Weights of a small mixture-of-experts language model, trained from scratch on English Wikipedia.
Size: 9 layers, vocabulary 4096, 40.1M parameters.
Training: a variant of SOAP for the experts, 355M tokens, 5440 steps.
Below are experts of layer 5 (counted from 0) of a mixture-of-experts language model. Rows are named router (the router's row for the expert), up (a neuron's input weights, with its number), down (a neuron's output weights, with its number) and show model dimensions 0-223. Each number is 500 + 40 x the weight over its row's rms, rounded and kept within 0 to 999. Numbers have three digits each.
After each expert's rows: a language model's description of what the expert responds to. This comes from a sample of Wikipedia text that the model never trained on.

# expert 62
router:514546516548475524470524481525503541489472492434554512482493522456517440640466510433457444483476490478526526506475489481522477527469534513459554484470495539500476512525536477579487444445501509475588496537455527433552524481526474427540481429460460436538457517544462468510460551511502448473538581501453417533441536543518479483526472441479475564466491489570472474437475531407456517478527458511548522542529487502499558493490513509550426491495482405516478494463453555508554515480513534530469496472489548440412559480522441434548448506479440522502534524449536543514504444546483495516531452393483510515509532460500498498528502566493423510513398554495524476447550497472550551447459
up0:495542471526478511456467498467539532503432499474525585486550495500623511539504531496551503472466439494555507474542500425451552518493533483472505513527464533499487519490558413537518503509530579519543462470449435469484485471490553421477532519552553472525546509503512512481538549502481542442456486455446481527572513465521521447507466448537464512480521551496427470538478491492463479513475452437511583501472426461508453475466506429526485568548471427454508555497440504544507479446544482523443521491505473513461462498546467482481530500500599464517497508515466515459492433560604459536438586425495528496486517513443532524560508581553463493574510495442491558514505437419513469557436
down0:479482527480523476483585527489532465517427541498541465496571486502531426487491524508539523476528474503435534538508488514495483500435569550503565478468466454486474477482510554509472499436509383491505538473621509401538425531497445560435448490471506541493459517493538447446477517492487477450519469490521482558457608526454526457424484529399471497526487481537510475460554496506542489465507482510507558463441459476488475552482428527553570535524525478444490475513557556577521543536508490517438543473477481441494564492435528525495506476533491494460516511427461513530513518503481504569543483498447502477487552472439533431560584487423494444549449519512565446470499474480534446458501
up1:442461435542535501480508508499492545569533558431505502524430469518539496459556527496583550431481471460530493518504525506402524501447488515436516569532529484445487409487614494512505516518452500514436506477500439475534494595482478454588500418471466439528505502559406524533503554366562537475535547484506486493501543486551502524527541495447546497503461525539469497512458488544530475476472505488456457423501498423591506559524490500539532525440516506485481518522455473518515508500514473567527490500463536464523509520488518479549462537487515439458528479482555548536529521492501468532542495403535472518448423517513436521505560517510373509543509465501481459485528510548488519473499
down1:503540505461455541508517490477556537502465492517481457504525521466523473465454462492500498547520455562419517496441552529487553553447542455551494523492515485565550533497480426550499540536539515441471476519460517561554468525472462488528463544489493501427420538510576546489442481510482500537452496546494467461512536451472480455506434525567472484490536504425497455546467514522540462420357501505459574498517475472473527502479463490439507574480476536544507468465554537530449495463454496483507505533514393495509414460534474550469523503514488547541489475443420523527566471580532523509445509469572462509501477471436587483426467516488551557437491498474575520498518557410532466490508
up2:430502528450567469490511465506574525533538558469599480495441528466515562544486416490479459481510484490534464504486497455493432457443488540511550492412492493518469503546410480603499454512443462514507499412503472471453467520501513583512497549500500498521481464486532435529474500561487446461547480595472525519491502469516559479441532486501460462532485460484588506512449495543502601537510469454565572575569528506482562525510526512534456429545467496556548430513505498512515526456478579502502468418482521517541546459445503513541461477486454498518434476478481508520446479487447530551503506411562501432506541545530539457504501437521491541509469475488547495499546465561507448449514
down2:455525531493530492481492501518516559524461480514532456508493498538447535499559493530469499541469513508542522471481480499519470547494508561486514463458493488524479528540482406491474452419431525494508470382526395498503504445480473434526575543502509474464539484464545492495492499554482395464497556580451507442502555523438480475487480541508602458451564541507509544464540469553507492459512507424492506482484486456505511529442609507540422479514469486541482474552466501489411508446515603505480448550501553536516615499512476541512422502529525486505475498526538482447404500510482521577501536428476504543450483480513536453450501432497502500548512463558534591516461502488455465475477
up3:566485451452558484527516463476459386494506495471547470482527527591539499503500486523472515548482426437563549467469435516545476505517506475489484463520523538522476479463512504461447463500488468428515507520535511505538545471497550529461410369411502486514514490513513482455487514465471476505477537462470472559526522563453498510537534441491479588460479510539585496492499591476475500485407574546540512514495512490525599501497483501481423459487469459464552480456484556521532533497564471451498532476549482549452540483492508438521510560465424535529533573478447523527490484534520459538507434449489458518483486558469399541483568538489487461484518477484456526548518529461556501599529
down3:571421475457467505487470495489501460522465471503532450444480393550539518476470550542495485513463514476543500513507457480588431584585532486545452495524503526527449523493569535462465516478530548473469484502484547523534479446424509456432512454407502467486548478549480478497549497474518530514511477461449474471548527525452436569502449450478508506542524514498569502498483563489484493575456519495550517507476448428502546471505501516548404584527531475499483548565488538473527485562532482417457550494539512548465520498545483473438533494404529485542508562491400518503498547458488531526423466489497511539536461470467501521460481561501533484525582459464516611528483484531546455552524
What it handles: Commas after surnames in reference lists, pipes in tables, and separators in song credits and non-Latin script text, such as Kabeer, Naila.

# expert 60
router:517509525529521532585469501522494544473491543494460525468431507524559513495438478505523514512488412529493480522450483482443506511543436555504438471424522505473447527534480482464492588553445508520446525392504486456551531485530528528497486528528562487516469473461493497558580491470500526460438449492486468550476552495512511494399570564521490542447483533498478559508499465489554492539516491459547515533478426543555491543427464450463496464521493552525577483539539548532459508557539489447471439454462444441497520558543488519601474513504597401476548425479500495524436483543493444478505511526471478497402500507453495428551535507538548513514544449492489527522463443578502497506496
up1:462485544532577520442491461459520419518497443529552591529554534495500505525467450428509496513549529487524475489547455473567512534493544488401511567516507481514494532411519544476468521511457556463485457515490496518457526513550545498545530461470485503440493512526571540501452567521547515536534500466471496419472512511548536515476474542612533562492496478522481434480533554542523432512500606485527443487562518449493518523474458508548448530579483529492556459521491495495498523444517533552462505529524548498496538461411491578514523482557501517407465450496410462417506483499474544427455474513580523551502444462490510522477534584525511488511495463511555463497525447480516472504583
down1:476472584530451504513474476438447452514429493417516557497517480465464498543508501407470542468575563532449469525554512505480491489617576522445533510509521487484467558537533524543584497514508552537478521524493564447554533512547416494548506459468496453483499435553463491473527508447524503517519593490444510494476503483427509504543546487583521591521498497387548507436482469559471521542458487459533482513458515474453524423467479492481602570579481513563506483527534570458544493596552516477541495514535550487497507477488523499496493499538426524484449527506532521474430513493489547530528433459492548529535529493507483453503462493475510490445469451475480497462563455494505473509501
up2:478502515470534431570482470541538502443437555515450471438508479562444525519562568449521481426503512501502535506480547501520522458436499482514515457459461469492511480557447495416516555549534501532380539498569470361464552523475484476479556490530491499529500472515483544547584555456520511496469489475447493484564508498424461533477527491432463507538496512510531557520454545543456482530511498441513545532470533474515539474492496476494577548592453482520482524509446519463502458410488433449531455466533542412521525547526465517489490452509545496444508464499498577544487535567531533564423530525546452538512535481458533555480549507479543496499563528523499524501463464555492537569524
down2:549511529479466566495493482529437480397485500477522531495501470492440551494396501502474484569442480542575550449486545524473479533547503516526484541546531451552476461531509542401534530436497491530460463458459493505487578557581493498544474471493477519493484484542420428487474464542496484547461489467482529512454524477505517477492531520551485458426541504556490546523474550436512481526483467603470483508474566446442547422513454496508551517542567545526528539548431520500467518452478534478543518438511477491442480501500526508474545481530481541458517553513480463513555509419453555551474534488498491513563542473405513476534457456530435468534518504384598452534437495506475473488489
up3:536443497504497498401446553494583541451542546541443509542464498487523462503492494534535446487510553484511392639510524533546508506445380423558513411504474496517459571541537495457497483523582469487535462511496496473485447495528500404512565509522483464543493501528570494448483554439432514500526547556502462524474476513540475491543512457470482526523548434508434506502542511489512491457480529501468425447490532470435525480519503496479495514547534468543492449444462444439475527472551498467458535452480455485522460503524467435474454534475532519552424530426540545490492521492411451506512534468490488442565492463521479530514478458533474521495480557526558507537524548514520498447429
down3:457534578441495479548437525473507513550536503577479518489535430418485503526538507501530535522507445511476496559508531454510466551480508440454491528540505488507568518560563493543513482537511496498458545496502521477581368598477502519473503527428399417580497539498475536428500505491520541473512502430440482483466481504542498552483534458532571482499512517491469511536465507497464506457515521476426526502457582430515522509502505523570498628426562484476491485533512477469477515595519513451472487452477489460502465542457467485468539457447447460434464461529478522494540514440513433509467478531591530492501513564498530477521523453484477439431477536480569473486510445476506498551490
up4:488446542521519523497523515427449500579562511514483489506512562474522519527497452504524473504590514482512466447517434488448497461595446511531514523486460501519533521430525502549478576487523500488523469490563488594475433520547468514412463471471451540510538477480541451507551568516487434454496522494432626481587528430492488415516489485437489556496480513459479572545504462435497541559551490525538436504510496477504467475519606544486571476550552518509510496534410512552570537472554509497469538478495545532536487476477508427419473411511483544510491511498523512481522507423522476492513417521549455533534499499453502492499558551462585480506484484552504514522472485494533539494470
down4:489493525515518540482478492418529561505479501468514475538525545516486476524465548430480460498470519515497537503456488516441435461502439461507514530524507464503439511541552501524543513443486479497508482468474556511537494461499418602441470537487545550509512519504545472559530496493471554527592579477470525468490531442515488515416516478416453509528504516470468458464541560513466499525499491520473476593542489538520478518529536509547531539546502527568497479440491527499508501479586532515541573560507479512491572470505485473463540423411511536582453474472524544509478510530474452530510406491523437630569510603518512570408474485542488444450506546462505548561499576526540518492464
What it handles: Sentence-final periods before new paragraphs or headings, degree signs and km/cm after numbers, and the prefix cons in consumption and consumers.

# expert 21
router:462482489471499476555495455501530516529508452536544518526446456437501510447485443546521417484518460462452473436489519441476505512432426524531553438442527512431490551471523543421483484535459461584489542501500488485563525499532538491420445436508481448463458474441493482479449518475458464469537513536521455538521483474516510476561564488401512441522536434551545547572526449488461484441538426442542546452495498508490471491546571487502515486459485601514443483450485491518546517518516540498433566521461512441532469623472511479493509518533507490504444562515485536554493464515488500489504460470490503419520435487449462517477560514546493554583481514464443499552500575466522439520509
up21:542572508465486539480474519546510508496505601453475504436530498524526529571522501445411546487534536532501557558515520575513553506525494514521474547545437431519512543466521475533529484479510456436574408447485512477476449454471460457512502506508548573556496473492521485522538481542597469530437522528485433493509542549413472524507493486570529525496480562504472536430485559519565464598437437513468443504440503459583484488547544571495469575564549479504480528536465480481489491503467537515511478458469538530590505482495440480486472434556485567468497490447549460501542512420525481537446512544531434485456516533519530517489549521458475479500490520512441511506529472577491447460479
down21:534525478432563512460449608510537496545502610451456564437552479508534419526511506407485456475440487529532563582528470535472557522433532464506481540551481471536520505479521498540568506474531494498480442468489510469516460469425437467481469542487528557499581530525520465529452462501518500564455437471488479510492521504474478513447465506567502522546414538478522495460486548522510496551472493497500556501491499511533534464440532519489490496567491474518496433557492505499454503500524489598468560455447569509588539527474483564548570480509458481512526492520563539496447454484459458510482475444481458498472536492482453464551497522525482456419496521473546465406528432520421513429534
up22:501491508437471465462426550471492521495560568515476483499545510517556515544519497488548507523507528484500463484464501476523505485536485445452590473503517471463499531470420563509461546508556525496508520494510466497471469508530463482544531445500475451488544497498463518475540523504553492451464466520585556569435527523548509458591554480446523540518522480496515532504541493480505559488512494485538482524566505425415592466502443493465452584490616535540432506501518515445527506506433468530584481487563513575513508412504536537464541524499516520437497521551426473449507473559582561506531515481403571480464503433483602493448493532531495439464493470476510436529453516485507492495585
down22:490537510465469477476507417491573469517541510466414523466472481501429538496469504455496534478460423494439475506479453541524525542537465502517493484514468610473538516471558539436505519498509598495456542488442444536436506520476548526499401443464538562462531464404461539536531472508497469518464545550526462537517474487460507486589501477482476434500600529447492480582522536507538514464579495530518514459440491524482445554481455450538484474553531448511474508533511444509545441505485559501517546434473433504523489548496514481527511525550498458510492538494528573503509516545513467533504472536456475511501483440457542463500479509477544589466412490564490563548555569481446506587547
up23:524471522493486491486481477511470528450525525493477472501487541496439505526524533455497461477453549451500473558534423540461495439487421552529528439524481549461581496479516409488492547511463455505484475528540484509461495466497483471469487468432545512557498473494454569525528531457511446590439506458438503485505511503496461531493577524511487558380468486522518538479545529503550571505485488533509447534558637483392457494538456560541494503489577507516439489517486509493525493402509490504500473510469490457504514511491498502525415524485486572538453517489525504560419560585603462510486508464558484529534515505532537524525483524418569513508496528541468444432492486522511539597541
down23:442469463502485442518547466568514570559568432605490477484553542516521577486478559465509505451538454523495495510458504516521530464496473646502480497478517511492451505563475465527514555513500475475526499511520492520514556459555469512541467533487500467458543445435484439516431469508437560486508494498477526504404478427549493461475524507465541428464536459595481402530554537504494544484524484560549570489522478536518494554492472501467506454500469518535467519481528532474481499481477461478507459505426521537528421560533550488422490556513442532496473513509497549514573458519514576423449475425493496560458486484454442404553534547462509516503519469569502458489509539483515527483516
up24:532504502520514458530551473505413511453422474463489446495477490552501465485515593487547403450578556576506460506505487528546551418598496517465484515437450445530573546503436505484422467468467474511540444487437490525528537457420501469524512499521541545486585442542458501574513490513544467542450503508493535523514473519516496517494531516505489531467486473441560522531507480491524483470461476455449493511452529467483489447506517473509539456436511507479509493433552436522489472474446494476484459464527499538479490537478520492504539535423514483570456512581562505503529551474504509470504521527435509519495520518504530574537605444389550576529457617478477513514530515442542454478511
down24:506510471537445557485500457534453500447460521438552495460509422509460488437497477486524481598511441501528465623473563514476509421535509525531497487526540480499538508465512524509446444539562540481490478406517550411556525568565501520539501519499457578471547513570561492435485487474469538539553415490516505520453512461458515468461546570485603467545521544495526529524455494540501504517503475514525550466541512438535524509444475480557499466561523518423526560448514424536467473526503508514467516540427524507484514492441426507503457473514530451523497496548533462505588469479494477586536472491553492500501427504533514521450493522584445518536564466508442479480483559480483455486461
What it handles: Digits and opening parentheses in dates and years, especially life spans, citation years and release dates, such as (1897–19-59), (19-91), born, and Japanese characters.

# expert 11
router:458493481581548526433564441429500564455449472484510533559549429537450547542457516528453544468500531506450508497537464510466470536555431519500454482474555501491498580582588487506506450491523551549513513449583504484512424536464542428470446440551537469413486485472569482505513455534450407455516493494413454505531466518501457418507421528475473475545486461475437453513511528431485534541508582514491591484472456471553457483463525444534467555492524494520502449486501498512503507489465488545522449494478532512512435463473439475537445530512501497494459492492497504565552485450503521516446522481506558421491474487454512480430554551560490560514488471509448519546492497502545540467503
up20:498527494483548498430531568461498467528542438516486502553556488604543565490420477581528455523491468534475500534479546502530560487489565446530508513421453475587522476479456493524461537556545535471530476519493517458451434477409527450494465530543548504508487511521502524582568573471400420472490450500419532484452501468497433507494515507491492550515491466519462446579494486475501508512479456539552489497508492558445490430505516517491443516463502476556535481522526518520512537552504485504498529484565528457426415490555512443544517481494404462468404444516428551479458537458461494585424545475497551488494546532548517492509501507502550488479542495421519451510496527466487495505483
down20:438480520555474520402528510481479565464501398515484557484509475501433478497503534468440532491531499502496496528467474475523440552514586519514483543434537457490553489490444457500550467463526617587525518500529529483554442463458464476506521510572482516461504561508504495505460543586417505493453489439450460470449446432490537506500478464515508553579460477448501428499483534430540436491436505530496490437547471417521537457556510456536434541506517547495513466479464576582481488524503487492535524472535521501461443484484490460566403489499495532532563506507518470492503498502489541541450468513565556551513430545530475436483577528454465513506468465489465440507564482452511474488505
up21:536460506494521570482492510419438441549551479506527492433517484492488496473446517460506527454485481449508514540406504477544536478486539535476541456460455462489538454481464501565454508575522478543468499528542472471435500481469478539581480474469469444531450515492475562565493502484475577445425526555490467611548506508567523495514531486496499467511474450475530514442472456472551494438480429494538525476463490588524496404501494505493515476494483468486469496473464489491507503490572494505465572517414548527524463582554518492499523568478510466503536471461502576486501547531490443466512541401482482512480416547451459479478574498481444447558413556441473515547439513527521498538409
down21:476538534485467479544442461513536492565493519520467471534441491559489531438486460536455525473567394418482485476586495523569570438481466505488503470471506458507509495515486495523550537469530483434513478488503526466485524502551519484455462550502509590479420469521495504484464521509563471400523515520498545476520518511423526426484518494544515511482497524556554493387572429489501371515484477508431469544511539413503496435453557500539496470432500517459552502532501454536492472532458567508536508490511526480526520418498515505419510469467484525442526547524543532469498466476448531491470407557502488582512488468483469488476466435456556547566542540529476469505519535433514447462486
up22:483504543523446521472562514521507454524490566457561468489473484490520451573459504471449519475527517513465472445514543440483516568519518497456407410469482520578569536480515528469558465569507502506513426576521486530538423507513468514488555406519440541511469528535422551530559499461545591443550515443466474453505474483530474543439459467512478479475522472497548532499497585558464475451516522452482481517486534486509522574484551527497521551493451473489518503476545521462471507462487509560564556461511493512523554509510531530476485515411487463469520459537545508470464480537491483435548503473475547502554510469474504418531546565498536471546435493564589500430428495597527446487547
down22:555562507486488543483553484536477544567540543448518485585465448524491575486464552569508491520481472433495454515445475498469574485536458511485483469490552403470467444479558491552505516500551512487522537539544484498519469531550500472462444522543503522478531517541466484491502482517458501516475463581504538519533476462498529469492573504490541482487502526423519524590472477500548562570488429538616506499498515424525514487530492514416504437494492441496493480523458485478487438537468466482593414452530551524469425416463513512504544538558492483479519554527530462561425576530526484464509510530522481521460505555539557544520465457452495535493440475572424520510589518531516512427464
up23:530531548509482536514486550581478462469564498544489433473529562490563560511482535474538458493561485501511463527563529539527575505457430477469535529562487508537511462477451403475491531516576485532491451572547456489475559454499526454414559569467533547567538508492480511471467492568522511548494545554474573466548513502499518501524526484490560517491454464529538507494536475498555467433573470569568537573489447507465502466511490488439486517562505512452546522585497533534515544448470427494467487522431504572506526513503521510482524483524451485500537565519462476529542511399556495470562494444485501504515503520558561471533537535534481442500481527534525480427436562500449432583491
down23:577591490474498501518563517559552461504446510477538476477560489477541515510501531425482457465512435533495535481454502477540514486471553533458551453528461539495538489535461399556456557481530458566517483505539549486486526477495542472557566546489506479559428490490470506557556520545499524410421540515468518503519543453425500503514494588482557534452504529531470513471554463483487524464495477515498564557463490403414503499512528497446512535510541513530468532480533510527506483433512518551418566511505537495442516544591526442432500464545542481480491557496408567439532531499496579463508513494485502531498433540465555447513472513547580476570492528540502489431499467505487561477486
What it handles: Sentence-ending periods, commas and quote-closing marks, plus naming verbs before titles of works, such as called, titled, wrote, song, album.

# expert 36
router:515439566434492440550520525508503492464537470556422437520564504512534520468466493460550478526458479512537476533482501517491553452493570465407561425552586450515534432496482544481528437550496402554452468449553473501477494504482485526465532558515415503477522554543487510508514514513463428483474490415522500463549567515537468481457444454533560450506510513509540503468461526429569561535451488531543535514473526461449513526489423472526558500428499485561516481489506482494564494525510546495481527531585490541491454493464555441471506460512498508557462518488554543472463487445524436429556528526486519514498509517571531520507440501501548424471458555557534462421552509546507555495509
up9:485491510591541510482467589442480454400519560479488545454421464574478531482495566506527514440557470499519498489514517471417483483509529498474545478478459492393539467523523517553482491478416507519465489474464499508571571463474527440420466452513563451527567534442401545501504527528505480512475500506601600558479479519542542519583527520478460515404497566433569522530464485552503483481515519546439510488532490500497553434424496504465535550491533504472505474487480505504521514530552486500560522526458576513445572501486456530481571486485430518465513559513463534480481504465499495571496553500487496505544564553510512519448505529539490485481496546455484453493519454459523524468469
down9:489548550559485508564500451487528473464452511479476469495416465569463490495468531540497542432551443501538522432480462463486498525483382449498528555539511520521484503519511500566461497429484533522466503495475491495509533483467476433420440417510599524494508527548451532532503491554470528488499485523556543552519446485476500496543559529435513525457465608519506472516552434518496526465545505532466511453571450514509472571432453508446524521508502512428482513494471477545535541516446447489563504567516545538607513516484431552451477446489427462499536485564556453551503526427418499527510522566454507512521520596475510492478486498470491485507518517473467464508543470477482599470528
up10:535440529515511499449480450512498450464507506439492497495539515554499507480560437545530487554507394469466565480507505466430506433538481522515430431483545496439535523562459502471495500480427468480493506485521488564468566507487483543412420474421484497465506519554496524500506486515550502481416520540499465534491483532533472468509491486515491490489526488538605480525496483543382428494496569523486504470539489416480466546471491518514564494478474480534549497520559454470513529463476448444528477498433520486596495528458582487506544460550461540514521450578514530491575521503401517481477544494514419482520539536564473448529494453519509493485539490527594454552483523480398572528503
down10:560533532499500493460457580546448504488437428451460530476461550526512447516507565541486504461493457452503538486506514501548477519527487575522487482534520515515593514472490561530446447523591532463487474509490472513436423491430510529490450422504465489465543535446505512486532444442525565474443488555563494478521450471514547542512534473579519528533523314502488483567486538528540467490493483500513450483422460467495448453538507503482466538515531462489489494524503472509520617445549526474479510457536523527495464534447486496482498567431509480474508557488507527565541474436536442496515490574494513471490535499524460498509441513526501483536493477363515477472507484496500597484486
up11:560552487514462462560492520481507521573536474485498568554456459495435533539430502470563571486476546494523474476534455461461425570469494537480517507543505526483493506426482528539519505505496504501506431488512454401514507508485497482517522575564510533574477497498524478503536510562446500482557462485510532529488433472433510504371493512463517500446482540576451508512497448520503485497528551547519495486499448555448445435507491477545463532452476542502467541535491514493466438556557575435451484508499554472500454486504561526503457601506525546517561483481539498455486500481616515523486532528486494483611474530516473484563572467511449540443497447485578449468548509484522570496420
down11:455473468502536505544510543511479580458475596548567535518532466493505463526524418480466501479488464463498476418595431412490543554518448492505496464457508506485566490459519482483502539449590494402575478499520546456505598473459511488489462486489491489571453496501480519520467516533532517504477447536536583572455514551438489457479515512482519470597488518547527498481487442549470497526410497465486552527496515569523453497495466510499417492474473484527522578497457462476476436520500580446503556511540501491538459475520502471523466533476518605434505565465493466543534512443529539509511583449485500441522546515467485491474513495511521538454467444534586527559475488458466493563484
up12:515501487494495538483441552379568475549583517453473520475453495423479464570501482532441572474474518490483469452448533519533433509462536534462509560524542488444452549408482493521472489499517669517517502510490485563564559485512485556530455499487509498436421438524459507430491536437495563562521520498507508452523522475513513516516532444544462514557451560548528530513453429535465515550464436564493510531557534528560520402497517495479502480535559533458539441497463544492482477537504559451486509428452524486487514494530479538525515508549469504457546487498495533508505517484512456494510496447484481519572447546562504424573481505512470514536481494451513551513471523498542546443503
down12:499527504468530461557464540451470427433479524523412449488510545592521476432483462505601511438577506538518510521597480507462582467451576435488479519485500461523533450477534567540499520509520569461469455512505519462520477520509517470520466445482490507479505562440485532489519512506490463462487556454575475545493505513544495558449477543570489511453509464485480547465504502453493528500521499453493494545526440518458478437525461530420532503424525498493516504553592543573507497476472516511456449486511562517529536460476567506486508521432446517426446488483504471498560562447514516515475510534519447498442506531586522559465584462490399529469523580459516538427447527517469483516519
What it handles: Inner syllables of non-English place and proper names, largely South Asian, Southeast Asian and British, e.g. Sw-ind-on, H-ary-ana, Eind-hoven, Kent.

# expert 16
router:504454485548432552404455534529477493539545504456539546482474527451503460551537477492440484492504522463520540526438560449428454545511367503444501475491519518445486547513473494519510540496529527497533486492509467479518485500557523433513454366505508421533542524509397503504467517480501523492529535480424398507531524468502443505529535436505534524440514473562449540460451516411416544510569519545521541470507507526537480469522540535544470448567532438501479504431418514505599469558514454526425498510477570499488503502544444500530479445510515464486455516470533538509484491514499489557506508498442499505430497455479470465515495532441445513495403500531504482454446488509462497488476
up1:426496543568511539544521458482492503530519462555525567532469537467485534447510538523520461499505495543514559476525448475495505484448522535443544563514567549452475495457504430503485443539477467571531468474521504429456494489465525506478441529507378548503486494504508589456572500552486551481584444529476514509493404497522547567512516419512487517520475480518502568527478492488508536518455556437511499538530497552555467515597513551481612477529444462454524437505518501533517478438487533472473500562525495488446515559542584542443467531521568439479556496454535497472443498519444524483516494543522509483514484555569478446479518522544525520517596555476500530533457491430431522485474
down1:510550516464539449507487462490445527444511493495479533491561514520482524522489469509541514546528539516549439535584474469456528460472532482570508479559579567486471514519519553442457472562592559492496543517495515533425518396530518522488525492488464508566469493516508471496447485498521441543501519439562577462462469503515486599595472537509512557484457504466536463529475503443407533520543475514556496492556526468452506528443561513494548545463530481488462488463508498588513537447459567519501499501541471508484562382526480575457528533519458496558481536470489453452486531544539522491446478533530493520556545504444532479519434544551519631505549453517523515487465489500534449524535
up2:529484489512486480492455535439471477563580533511482495540439532509525426493576519490497507541478468552521579499475540487516523383455486456550465500589584536473505508512535444493482469528570508498555574453471501437564512511467471457513511464462503469555523546534491503481497510525461414446483511504479466467506525468455392529581488532512507503464528453513476569427531465482422403463491542500449499554485446569455499542439456557501478500543497470511432464552494470483502529427509476526539494524454476566492520461509483486597490487529490521472567477472509474470544480450469521498534526456488468510483585570510496540554479554407480437496473478482521493525530455461527561544557
down2:523514535448467551505481512481512441431545477507595471444470561576498543478494478500514471516489471495467516523483524478464475475547517507472519471470464473439499499464511571596436527459486500489546447544424530495544541544587551521449507500493486534489535492546476412538488558446613511494549447472473407543431499481450577505462489509488551438461438554479454499517520467444457562549512500620520513446465526494493484528566470474483589507466473521502488465454446513552479491586512459433453433514538518448511427508540497500433486485538552539480519561530511501519487539516531493466557496539501497506430547440521530459493508548470476573498486561527513554510512460556519497479515
up3:482497513482544436530452539499448508588484521497603517416472476523497524495405502482467471480514470501548540488448526538509458467531494478473573422504512494477532521492617526453389453467501445404542510509572448552512525467543471461470438501509531466565499471498480476585506436452490516536435519554518474527548463501536480508503469517518451502502533474503438514453546587441505524493449484487514552495495504527475473524550459480550492490482526443491547504489455519493494471505525523517481506411498531437528571530540499566490489490480555523487471522449421470484464549508404507444474553495553440510499539517464498575495495481526526560487480536548471507445544440395550563474457
down3:471440493454531518430488588585487473569507551494504491486543497509497480490498524491509588493567473416520479498486505489498509530587513507487500508500508453504494573586554563507394497471535525444479500557545507587477516462529430495476514467475488485572499454476465533536514458498504485468510541489501430511458533495525506519482479483565513541500516525547476462413500485492475470586426442510456534461498451515511497502485470549565465524482432513471502569549459553480441514590550540517520495476499489622511500459456505506505510494458471455493481481487441437464444503542516477424461513521441457425533556581525541476462516533575454573458520504514558427494501497533501424485437
up4:476509491479521460537417470523545549480453514499498444554461469454518521508419509474537514493473498472520539527514488498516550499529419511587468510475478470466494469476492481494460490495433453554529488482437542516387529524525528508527511557517548508435492529443507530516537485521563562480533429462466490497550502497463493492513533463568491435532497497523446476494536466494455443479473532541515501465454543475508498504530523472459445500452542590483509513461485468532517497529538460486429579455563469467523471527485468538481523481502562486564481563540478448448523377501528482449563440504510524569456473461470408489413493437435492475471505568516408466627545485552536577509532
down4:531493505544488446478487517494510478498477484592515497514556437569478445431474525532525501498470546547535484520544509457499432484515459421528557555564476447490526427545469535543501534468468457412477444510441528461489439462431488512511504494449572560430547520549555466438462521510472507497529602487458471440525516531510571477465523516463481514537452434450514526413519434507550512540490519518531565511550498561478469505514477456522509503452526449506467528467498552428389471452528492557485532589542542502505504529497540469495497459483528432525589449438523466567492482457577501483500565512510493485420522528557450518460471470459564492515488523499543454507530448515515518528465
What it handles: Articles and connectives like an, the, or, are in technical or descriptive text, plus the period in abbreviated genus names (A. wilhelmae).